Below are experts of layer 7 (counted from 0) of a mixture-of-experts language model. Rows are named router (the router's row for the expert) and show model dimensions 0-255. Each number is 500 + 40 x the weight over its row's rms, rounded and kept within 0 to 999. Numbers have three digits each.
After each expert's rows: "comes after" lists some tokens at least twice as common just before its tokens as in all text. This comes from a sample of Wikipedia text that the model never trained on. Tokens count by the router's weight.

# expert 55
router:521463477473467519474472456491598532447537542536485542496520555450537442484547460404460449514485485457537528494525489514528532512528583496465523466541531433480527582453496538499488435497586511504512467535481552552558496555494459560570439488525539480528539473477526509458525550472497521488472537474529420506529472539464489555550465452604482473546459531528472469523484551490521554487505504466512529444523526496522518441523495523525475476518543480466575487489532525542544469526566502502502496429568512470467449485435547521476503552493534482535473492505512476512545580452479546521533546536529428407514476454542447511556495422562538521503457561496453453465469400557497522532467451510469486484530468489470594525443425519570458494539405551478464561441516485475517531463431553
comes after: " C", " E", " T", " S", " P", " F"

# expert 30
router:515446467461401513476500476464594484559551501531495497526560628482492459553532464491462445538447477467540576493600468460563532519491530487502421472521501535490529554459497497529481499469502487496586469532518546538475528586500398491542481463523544513505538491510549467445491562469499453496511470455558443540557460507515471532515427482511439556497500541610397470505430439492455511481526545454520529465474464515550561438539489489505496496498536477466543494492535555531529525503541471521497536482547505459468483489462498578469477528446522500501443518439487485508553514497503513533522545570555450443516516486517473469495495449522497528491499523465489457444504471541523492479516429507421512432542493476437564468498467522593492489472487577427567506493497508500551519410454548
comes after: " a", " the", " and", " to", " was", " his"

# expert 15
router:599448507503505553412489383587517535596563531549472553562518555477484456458548474439411511572491509432497556466546455491471495508480526512458471433518527495512556552466474573484512459506549501472470495516469517498570506498486532481502559492523516513609503500465605523460512490447501459502506501562549431514521502489487463523580418482498494539483432534574436507578456560545543522475497504446522560433505486504525584510522462545570450479571541507466495493471525547451502395513525473501507524462565523419442470461516540518471461536498521515503490501381483477529560530456513491512482527555468489504524469514502484480506493517525516577450503502456504502507522505523521475459422495542491539498578478474482441467467536489495492490488511511457521479470504499448519547469497509
comes after: " of", " in", " to", " for", " on", " at"

# expert 59
router:517446514451489494440469515563488528538487488522425514503521533412551400478526411515475520512479490470529523457496511421554535568511506537490468445551516490431516532449399507487515511584514560467523488496476490544521474516450428473548476514547513532466497459462575560493530492491557496428490485470554466525528493484462411530503488500495508550487517515524441413606480492519475535456510482437477503479497490564492621501519445507473514525533535501456542432517551538472503516493616462519497520489507503503486446556476462521489411538464513486489494533511500523503508504498412556575516497558543457496514482443530418508586464524483521578481457477482423504490496474479568512503474443516464522459597494510497538495466468434576485500528507549537477570497568474476472569489479518
comes after: ",", ".", " it", " that", " which", " It"

# expert 42
router:571517492492404501497494412504596537522539511543507570554528506485498429513533488467467453564500524488493566500520478512469508510562501417459450518527522466527558520502520500509473405460517463477510440613518495506490485499465452479531492519514578562502506506445499524463565541498488521510457524510507436541486496547398427539518512465562491521519540490533462470520466492520482521465519554434497512499465493481531519512514461538490418486517512474469537469452524521497558450513576488489510612353501498419498446464497520528480529562511511472548477527531402456471602532484424508509530569524565463412489463434528464490506500455568521514488505500480471491407493410604515512476527511537475465491563482489481540480483456489538470483499439551476492504482508502514507509481486523
comes after: ",", " of", " |", " in", " the", ":"

# expert 22
router:530423481479442513483496516516538526545459529543514509476539539445520443520519470521464378575393545454492530490549444455541535533526546385497436478514529467479570562424500519509486478486499492501521469536498545529512517566519412490549523493554529555536528474473547541464517554495512497459483551493515485491500490529426444601523469434513478495501505530498474437525480515540459502482523552456504510461493524510555537460528428484483463474530494485479542468453531509501567483566506451516493531452519558462515483497467553567471439494489495578542431504415519456494550519474496492512537530578552414485518481468527475454514441455564515580501470567473472423465498462534566505511492381462471512452521441494469549490470482491579467460481504548473534460448542479504497486508423515
comes after: " of", " to", "ing", " and", "ed", " for"

# expert 11
router:473529504501523508480451503525465488508503521515461568529503494488520447569545469506520450495527443499497502450466479452513517475477541470464477475490543466494533596486478564523482375528594470507486444556490535547547530484521493503621548472542577491520495425487538510518516511496480433409483565488466471561543468495452519526498474488518511542451452538469453485529499475556470509402580506497561509429405552552524492540508449495498431487602537394510533495469462499503561495519528481513477514501496530460436513498501468518448459490465498498515456426460493418493516537374505508514546506533548450488551483502556460483541500433519529513503481538469480478521543402536603580510513510538445471487519505509447539464478495541516463504519520518436522558512516464458462496462475560
comes after: "s", "or", "er", "ur", "st", "r"

# expert 7
router:524411456500466510474474481510555542481522509526485537520564553427501490504543456472453440528465507439525537478560482490521564515476578473499489464534540464486561557488501513521462458538521509492533468542492548537520508546510437526542451457560524500529531453478524516440508541473499475466483529465542447455518446536469500536542459475532480492521521553541472454536445516511489543484528544480562523427486502503543510484525464496488475456499541473491544463469544570495531472533566487528483528411546502486475434493452530524456491568453518601545392501487494458487577530448449552515527541577567408447543474488532427494514448434583529541469405550447518437456463453544527527541479427538424490459526439503460513494455471524551459470485453525451470522437535454465512517511456588
comes after: ".", " |", " re", ";", ",", " ("

# expert 25
router:513485470495516543473445467497621527495490536480437520492489560454488475516472473489527477564511475453553486452562463496525498528477530466508461509543562518482587529444432600514426514510467561513501510526478597491608545561560485595476505467540542499481520493479502496494582508451517450482394504466495470511524506514520464544561465441518479512575480530500437470561495494535580510483549485483471499423431524501502545501565492508541478477498581494455509508479499547412519463500503508512499496445492532417412478537489488519448437477496531538582522496481443478506551523483511507490532574517568505492496465440504525435551513429582519508412483539487435497495559509503473480507455486553525524510525474498463477424413512561488487501560484546498501458508539451464471564460474498
comes after: "\n", "|", " 1", " 2", " Win", " Year"

# expert 4
router:542458488501453519462479472510499557509545501493512562524518514470485478470503508460526470571495478503485545470572517500491507538505531484430526532519566462476568537466491514531450413524547512496509417506486543548566493552514461513547556499527517474500494432433508556452500533497471504491429578516506482495473535512404425594522476461563487568549488536486486447498459538578483541460542547490498466501484518512529604500510469581510477464484555444441561479450532548455561433562603540554465481464524495480503450452468491497435503505492546470553482468538473468484534559417473476473512553556481431461486477461548480519571471466528569564469480566481490478455440409529547557518521483573437538485499510477483497478494526573521482478480486540487499481458564498515472486490506613
comes after: " |", ",", ":", " Mar", "-", "|"

# expert 21
router:537413475484446529431496496520521521514506499511487553521528578461484463506525441511452440529429520453496587480563448482522511543490579454471497491545535484495561567496506544550482441470538455488559429529489530522469458574456438485529442492544537500511543462488572491445515542481504504483464493467530454485496500476461454538542465487547513523548536543548446444530468507523486546469523530443545473436549581489542470554545449558505416478450560445490563465461499529448522496526547476529468505441568550473525475528433573511461488537431508532522506492463444473519521517469465509576506553602574479500488469494566467482519457426561548537495452528507493469471521450560515514502517432513504489461618519474446569482436467512560463477492485546472496522464547485479524493470438514
comes after: " ", " the", " and", " a", " of", " S"

# expert 10
router:533436483494485616515512489488444535529555469511517522478568497458479476478521506515488498496492389489532517483492494504586500477472487465521454449496520457513515611490408518589445493580526512522530438479521532499529479485527487501491546509638503523533502510531539559473537504415503431527481541506509461501483483529515400509507469502514436531485490581496450474511476475586519527464493575479473491500447543522528514501518522499590415482524517489435518522485504585477497467567495471521453575497489518480447470525446533488500454517455556501513491432494511404482556511498502508533535469539568407439575499464478437481526479461549516515466471561477445499455467495534523485477485439492484511469493428495449543488409466488507493416577490540475552499446552482512520572475489505
comes after: " ", " 0", "%", ")", " —", "\""

# expert 0
router:518483500467505587418423478474564526578502548502451506503537490446501509510525484501459451496496411466514537510537494489526539532475523506495461435516604501473493507441420530556440530510520510432528472498494519528488548494478434545503508480518532516545520492476505595500582535473477477503508453578510470568526451496472507608507443483515441496519434572488490410524505449557495504448556501473508492533502478551555485511557452545486451502498511486478498490422495582521492460544488501493513512496520573491473468521466483513460447544485575495486499488487505477512603505456493512515521561556510436450497477489501405395525498454579529521527450501402517443476394504512498500534498520547492522484518445509471486438422492504525483488604465495502526516486578481422483571489449520
comes after: "\n", " |", ".", ")", "==", "==="

# expert 35
router:469489422506440506508463476534554561558491509533506523507539579436487518547561419525456459551501498464502486518563449490580517553504546466469433496501551452464559581498500499541479516569524532508568517538550536541509526486459453557528572467532535496521636462491531559457557547461476413507478515490471497533494481539488528505545416475525471543535468567580456507514461480481550515500495512476509476468506543513499535511539422513493426503471539467473512500478533506438497478519514417488517568494554492513461492545498516534529506536429499529540447518440496492458492502514476535585528578514590443472511480432482454433507461474504534501512416502497525503505468511557552515500437469508509501414523499445487512436500514508538421499555521516455571543431486437512534542494428567
comes after: " |", " the", " a", " and", " was", " to"

# expert 60
router:520420452490429508516494451547562516496446510529470523498494521498561440595477469446519515482503512443527521472510445472516579503508516416441497441582557509436522519501502502484451473580492521475524491558564511484509440511524494498505566498527539553509496505473467498462528597489486504480507498510483438472537483510486479481477466462592456485485476484486380507515452419582487512510525573460482533464466547506490486516519417505509498502510555481418576454487559493508590521534480500556437507451536526422500432514497535541516486525466498514490407480462424467508605556472516499506496503584497464402488480413501488435498489453498510544534440541464550480441484506624537509505526487509480499499498469437461516464494461522534456427530505569530516515515484490476546528515488530
comes after: " ", " the", " B", " C", " b", "-"

# expert 12
router:509502481495471526466497528525502536520502593491530533479509520476482462511502490389480471589468461504499555475531447451511534571531577494468482482548529484494545528484482563532450469489526472490558461507545559518479492545532413495579457503544512514526500443505533496437554522489523460460474528476538470555509478511436456589507472439518487509507469571498481449554467495513537513478525586448565481479471478506581564482548499545527471461520553535498505493469567521497521489519529493518470519436504517435486446529376507538400500586490539553518413451499471494478539504423479504586499530549549399454532464495571462495544500479512556543479406563457530473458477477502486522516474451580518516447502493460486506435439484557525450474477482533512503508400523473483510534468454533
comes after: " 19", " 18", "20", " (19", " in", "–20"

# expert 14
router:518522514535492520418492481551544525501507502478434550536555511459491533513493477513509515460473508471503558528547453512508535526492504511482441496500480494530535503493435541528488524491482493480523484570512529531503500544578488584526502416493565565525582423467481541483506544493541429491497479485568535465468521475511500570483498485528534509501493530512501500509426446497460536515501526429589622516440480497525549449498454563501480469501501480514538508519527541557532475507523403500443569400571568527439510526467510518502484495451518459534475552451493446494553592516496508480587479564492486453494502396529443471497531447517540564470461543498519510447478486607535490533455448511518513490563512456382528447467534447587469456508470546501466569469521513457570517462472547
comes after: "-", ":", " P", " C", " M", " G"

# expert 63
router:507484445447465513479468468509533546515538504473512533522523467497546461491546455484516465547487488538563529477542496468507535575532560486476520479592538423507520545493481501500469399477550474426500479538482540563574462529474487562524478491555555555503495479497501552509510527433514427503465415530520473535619449517521501474486468483556445550598562522495503468496515464571516546496517522481455538521502416472500517465519464507590491502545530462483576488490516557446541427506581497522532522448529506518483475563432556568452469511469547456514417509525481465463538560468449543504549498507527470492504461472555481462595454474533503510508459546454519514498441477522459499516531484476449475420451447467444498391497506509572497463475465546505498510432530481476505557475445577
comes after: "g", "c", "ri", "en", "d", "p"

# expert 48
router:501445464461477487482461483559525555521512533527424483507519493507514485511558486464480443548533398483568521460524531479527519532448511497481475394496585447476499555474513503506512494478535568475489481524445520599497536545491443563571570463505551514491521461488545523442481552460507527493464454484513393490583516525416436502565446472621457513547442506491430459473499553530479571489522558459484484503446528494503527463521505486503439441537532539417528484509489517495502506600526447519529508491502523416469499526522507464480496494490560471496441450487479460455523552493547543489510531501555454462515491515515439486558481423511532513484490525491421455482451403548550595415461435534457476495553477443518484503504429499465485497494458529481523548513504500516532519497457536
comes after: " G", " St", " K", " B", " P", " W"

# expert 47
router:514456468497421537499486477515494550466525520507485549522552528437486484489523463477477449527463472488505535491556465463553555513502574477482484468545559466493596550471488555526466472495554529488569454509538567538505521553500451508526435479580537560529555441460559521460523561467515509487452514518544460495509479529436498545517450462546480493515494572557463454520465514541573575475532535426559520418510513551569541516517450521516500470501530479458542468491555623532529482537546489540451552433533510477474452501412537526443495533461522588553457479479451464479565549468479525535526540555544422434551465441516449493519444416549517519475477543494495473460489459525519524507482447528440514488491465495455521498442457496551481455499472560439484489406528457470511520456474537
comes after: " as", " is", ".", " was", " and", "'"

# expert 28
router:524490445524475512510476501500483583488553554553431515569541541457512499531481480550466470530496473425484523504522466514502500508478531534530450437480581504452522543522491487556461486475491470481487510491541539529472510473516478529529461424532509513599500470488496494442517514364478484455468538544530448527487525512443497510515471473466521563512537501557422473491494534486510535478514535396509466514529553508594479510523479479541513496508531474516565452426551585523551476515539451544487545458479505465478438472472545531460468427438555497473490522519509449462513475472462635542504571584473525516478473437516491485516501472603512509455431546486396520467443486523560570512448473511512466464529451502444496467464462525527519464481492515507489583446468467469554510441388509
comes after: "'", " of", " (", " T", " I", " Ho"

# expert 6
router:475353503437440539428472481468543525534468461485495468497501521468537514509523478448520473569443531442521485480504478451498560501491537484508495486566494399459595513486486503569463463474514543492516466490516517515533495473525518486535510478529500501499546473523553504430524526403548497483495567586543466470489457542478497477518466491540454513582519530575447496509427481538474523463519512510501465566482486543555507501520401525495460456472513459454530483466490521487538437512544499533512514475525514484511426482448531495500521486500524577522509451478453491538566519483493551613499473545532503456549436482562462412461498506513547578506492546514446461459433493509587457554507484547539583420563491411436515505460488495540446465479467521445479566433550494505474540516458523
comes after: " a", " ", " A", " h", " Sa", " H"

# expert 13
router:522486503502403459457520462516553517535467563527449501498533524459521447562562518479512431525459469452540486528615507455524521528582522505491457489548512422399508550506491608549479520544563499467569473562478584548483478515495452515557568476540562543545504523476485500501539514476500472444508532527580484495485477518496484565501515484511540536522474573525446483530478415597524522528495513472549502493548468481508506486573514545515467471495529489468543501439555527473523482480594435466488525459556525503496463479491548500474527468492501560516491468439474447405537515482487570567479523504528453472541463494525422502484476479598502560524466521471535478490444413545535545490508446503464466483535428489502545449459456554502513513522506511473558553425525506473488530431511556
comes after: ",", " in", " (", "\"", " /", "born"

# expert 8
router:497497529476528533435441468523540482540493519546437598516536528489492491548525425488491480562477467477516549478583449503497495541517530436517466479538595427406549525489470613511489514516522517471504444507560545489526549551547523497513450453508533518492537444514530523455513520407488490486400473467518451597528521503513466542514443478483455516500443515566460457539492484500436518434513541495567572496442495553512457552534490519495473492490591511481543472525472534451543466479472450519459642488484528484474511539466509503514466548513536513597437474462453478448518491442470524535557599534544539476509467537515461541509437431463524509455439498429539464449484484496514461511475501499459516438484497501475491526467512482516435471549452508448566521447518496465545507518472512
comes after: "\n", "-", "==", "===", "|", " \""

# expert 29
router:473505482482414521468494501500477500546535527545529502515529448465491469494514526475505448530500495524538584468530441446523525509527532458466410482484536442502494515477483487517454480579518474509503470507529550474513525515509422473559534446536530463538525484477487535522530520506549499476449507481525411474589453541463523496565469448526518515483486544602431439522454447552522533501518519482517524472483575534568512522545456532485537435506538477493495415500542541450569479517524518481466485464515491428473480539437510553501507509525593568502448367448484501443502512430428534582495562574508445492517484457616481468535518444535493573481451542477498415392480506512538542533456485573506495477522442466471522499464431487485446448535494494476526536506492498453525538480492568
comes after: " \"", " (", "-", "\n", "S", "A"

# expert 5
router:575401475489502581469515494531537488513541520541477479571498561468533383531511426449498516525536475435480573390534499494508534567505518476499462419524560448442505498438491546524489506554530505425493513528511519494504475505482484515533523470494506546593517471454495561503560527507505470456460504508548519474470493452532492534552475429501459475515406590494466508558423527562503533483547512464528599479544556528548581525522490502514493497514472494498598476482516483519513410500496514569461518490491529411491507544499534551477440499496474467533504492472509439438500536423466494560510493605501474477528485446559508473562503474531487547481486505471492438515511470532561479507526516528520512525549440494461518486458498545529466441534454499430574500483492508477558575506481585
comes after: " the", " The", "The", " an", " a", " his"

# expert 56
router:494502493499464509442461382523584526563497505522473547519585598435507512457517451438500403543503533414477582490496473507476499496492489447492428507499486467460548540519498524480469466551492492470531478598465523529479454546579413507505475488505499545591508525441491493480522544504483509505467486504499376518546477570493501514561489452548484508490533522556472475520477462539505531457534588476546497492451535467538534547499460546476473492488516528457508472441520527507516478523513456488517536440521493498468450504455544526476517471468559548548481469482420475387531506483511525482495551510616442437503457516539452474490393449566491577504442498472509440471440474573532534516468485552467512464502392470500488501506473506510455467542458545510486498502521496496476490528449504
comes after: " |", " (", ",", " the", ":", ";"

# expert 26
router:524510459509439518443470493514536518533572533532443500489579527499472479487473435420481478486492489444542540519480449457518521504568559527445535487522492444496478505482473564480464517568489508491579487562528525528524540547532486505508543469527512569512513485526502521430522577517486517474470452523440462503508422515457473519532485441492483509484466510513491488557510523472558553504515472481473550512481530528510531528526469529559468477551564445533494447382625524458514504566510455562500470453538509477495396490444578517492444540466583441549478527447460481471511499476464537538514511506540513516530472481499477437549472439515595515478481516512496474542449430499515456557482440486499578499581403524481561447467438528499454504494393532496487407504529459481511578478455473
comes after: " F", " W", " S", "w", " f", " w"

# expert 37
router:480453493470444614457483481556514526559534559499428517484472508486524477487525451471459489497459489445467566439517529434547483474508526454474472483537487474462541497524466501524460432541546493536551501527552519571563506464532411576568562470493512484536540391476461477518493499443563448484443489487554512481491459551438494463521510429537523560622518500581473521530492400562509518480503549478526580505539585545472464537509518495459483487469523513496569505474525538499518460564528458534466537477541498468466453523499573509522420484460581545502496509482441495464544511472506499547497519586500518499540498460511485472544487470586531492500468560411505510466510504515529527427469491494508488448503447474488529497440406448533498465469464515484524533461564433455512518444481507
comes after: ",", "s", " and", " well", "es", " such"

# expert 31
router:515528517458481517533449407546493538625453553511420547520563539410502476497536438576482475506445509513510546419491506473471495505520521462474501451513518478449492521420488616479399494516509507498467448523578534509544496559570466494490491497534515520513547472470533561469531542465538513449467549545502498563529509510507491497519419419499472571477500525524509480563479535523490551457545600513558486504485535504540514451539418564485427412500530494442503476490516509474552500523488502572521517454487499517442484572390575518530503481504515469518477516481507438525502529457394501516493497495509458465600423479517460477485476514479511514448461523485545504498497428526508533466523432519459479437505448534496458474458534471490491477531491514525498537454489457464461488498414503
comes after: ".", "°", " 19", "–", "′", ":"

# expert 52
router:466450483511477542512483478537503546541564479534476559485559514420461474459510457469527461540484526492552512481510473529587521487462538508467526478499505449500569554511508564512476498503475570495564475524497524531537490565540433506495486506548497529517491478456553543473516542483541481501429572571534463478474512480494537532560443464504510474517473508481514461529422515510545574473515546482536481492571487513510518537599510541529529473491489488422511511423498557471535486618578486525425489394527472473443456537490538508450498452422522470521460436451484507506554506443414595562532548531524498470511460446491448458510456459563529530520436512465484488475475468513521499505522458484467485458493487473489593498472384521589483482549424547493523541496610490447513465518479528
comes after: " |", " ", " 0", ";", " 1", " 2"

# expert 43
router:503493469459448499481535496558517510523523516617447513462515556497463454492529481375514487527494495522532523493518425515504540540564497492464488528536511483476545561463432479520426403527557536480512452488511599485509540508469525562504596469565594496514506465465526574486501505457515478464461524496505463545532434541474468499545475466508508545495523550532511490539375473520523470484526568456593526481473508551527530499468457525493469444556544482466471443468490604424525504532517418547494536475499494476451444526484504517454513462473552551478483523492506414505551558514489540504508511502511491481515483487524493443499509459559539512526416526461476489511502484474544522436534492479456488444531532439484477530448519576547430449573467493383441524550533472502516474548513539
comes after: "s", ")", " Born", " University", " by", "ity"

# expert 46
router:582488473491417527407469436500529558572467516492515558474521532479560501599462467502456412517408487501519525469490420503513515508521505456510509467518529417537474558474463536521506497507504559490465478547553511533598562578478453515512473444492488509503564453481483483501520552528519467432496530507532404503558496520498479484524467434576512507477499515491468441581493496498515562459504495500530529512533494490507537557511464485495531500523562467460573481481482499409498451469527497636518472484583546433397496469488536535494460547458515540513457467453496520452504503467514590549565513522518483484488507502489472427512462456564511501498460502470494445500508470561488496520531403460497524475499486438509583465489416513471459509564441525460514538462504477479572522493472520
comes after: " ", "s", " f", " S", " st", "t"

# expert 36
router:506457468430460538461479450522564538560473557563503543566491513454575428553510483511525452522444500523538595470494496501492551494491537464495505450492481465476497567504486502517483439466503473426538457559554538579530504557443452483529449495529521498535532461462549541427525546405542478498494567545492456548553470540488414597556441410520494505533451559570482477562493557511478510498496503496478505459514473521507464492528469504559474460521530501471586503476523519461521533525511502527552549444547550433455487530407507544455479585487503513548511510433474480487526534475487555570515478531506468447526492458531453514487475487546525571512433519466491465450445464525499520511477427491460500438587464509483520491478414554508485475483453521484499539438606508496480488523475531
comes after: " in", " con", " In", " de", " ex", " p"

# expert 41
router:497494467488469522464477466518543549498542527466459511472536566399446461527544463452477474537458501493575530454496494447521537536513580436440490470517517470479563557485497525520447399490513470458560459532519552533516473580513440534537431456551509534536511465454543528427512526494504495477464532472544449463494454525485489536538471465550455524540453525564423471534441531515542548461524533476499502449527589505561498481501476505509440476526519486482567495469502559477546407522575518518455556387572495448489477497442564505470464507436519500536497497504487445479565548443467502556532553569538433494512471465521447529532467455578535549488436546478523485478457465555520534524494451511494515447506450508456535502427468519548473475474444540485511500447517410498505500487431545
comes after: " 0", " ", " A", " 1", " one", " 3"

# expert 54
router:527510503465426540500501439573473531550543505603498511516529476438564448549508486488467465533478487495537604445566491444480533619501517516455501521578590513505510488490396513532483415526487546402577465503587522542547516523521417504540541480524531493497501467457529514470512516511534506472425556501472482546532433538518436520502484480520441582500480516549471478561398551547519515502502516447499465488494485548527567595550514510490459493484515445487511431470505560460498515500531497500500528501489496492518454458492518493483469451454504508506451466397483499508582564482428491547524507517519483487547509453511494449521479498498530524457458537497440408488507518521488442537506498511382488485552514489411521465474532590507495488523498541463510494533562480503512511503488533
comes after: "ed", "s", "ing", "ation", "ated", "ted"

# expert 23
router:499467488520470498413476425550499519488522506496513573479491526435492468502547460429500474541503519507498526500526478467537558575478504493476461516543526506481515520501507525486479507502525566504541469527538597562510576505545486601522494448558496479542547477501494500496557511506502482433467496475505495487502477494477477531591408433500463530494474589509459482592487555505516514464487561498548501544412513504495560514583454524531472497494557499528495482515489538514540464506507472543414544497538534463535488574502478580404516500492522522506432477492500437512573490489498591493523588526574478478503456488524448443522482471533482491504437560481457464441470449505525479558493439598467514423485473426486532387510500515553408389511478492515527541510512464472540515484508574
comes after: " |", "|", " ", ";", ":", " ("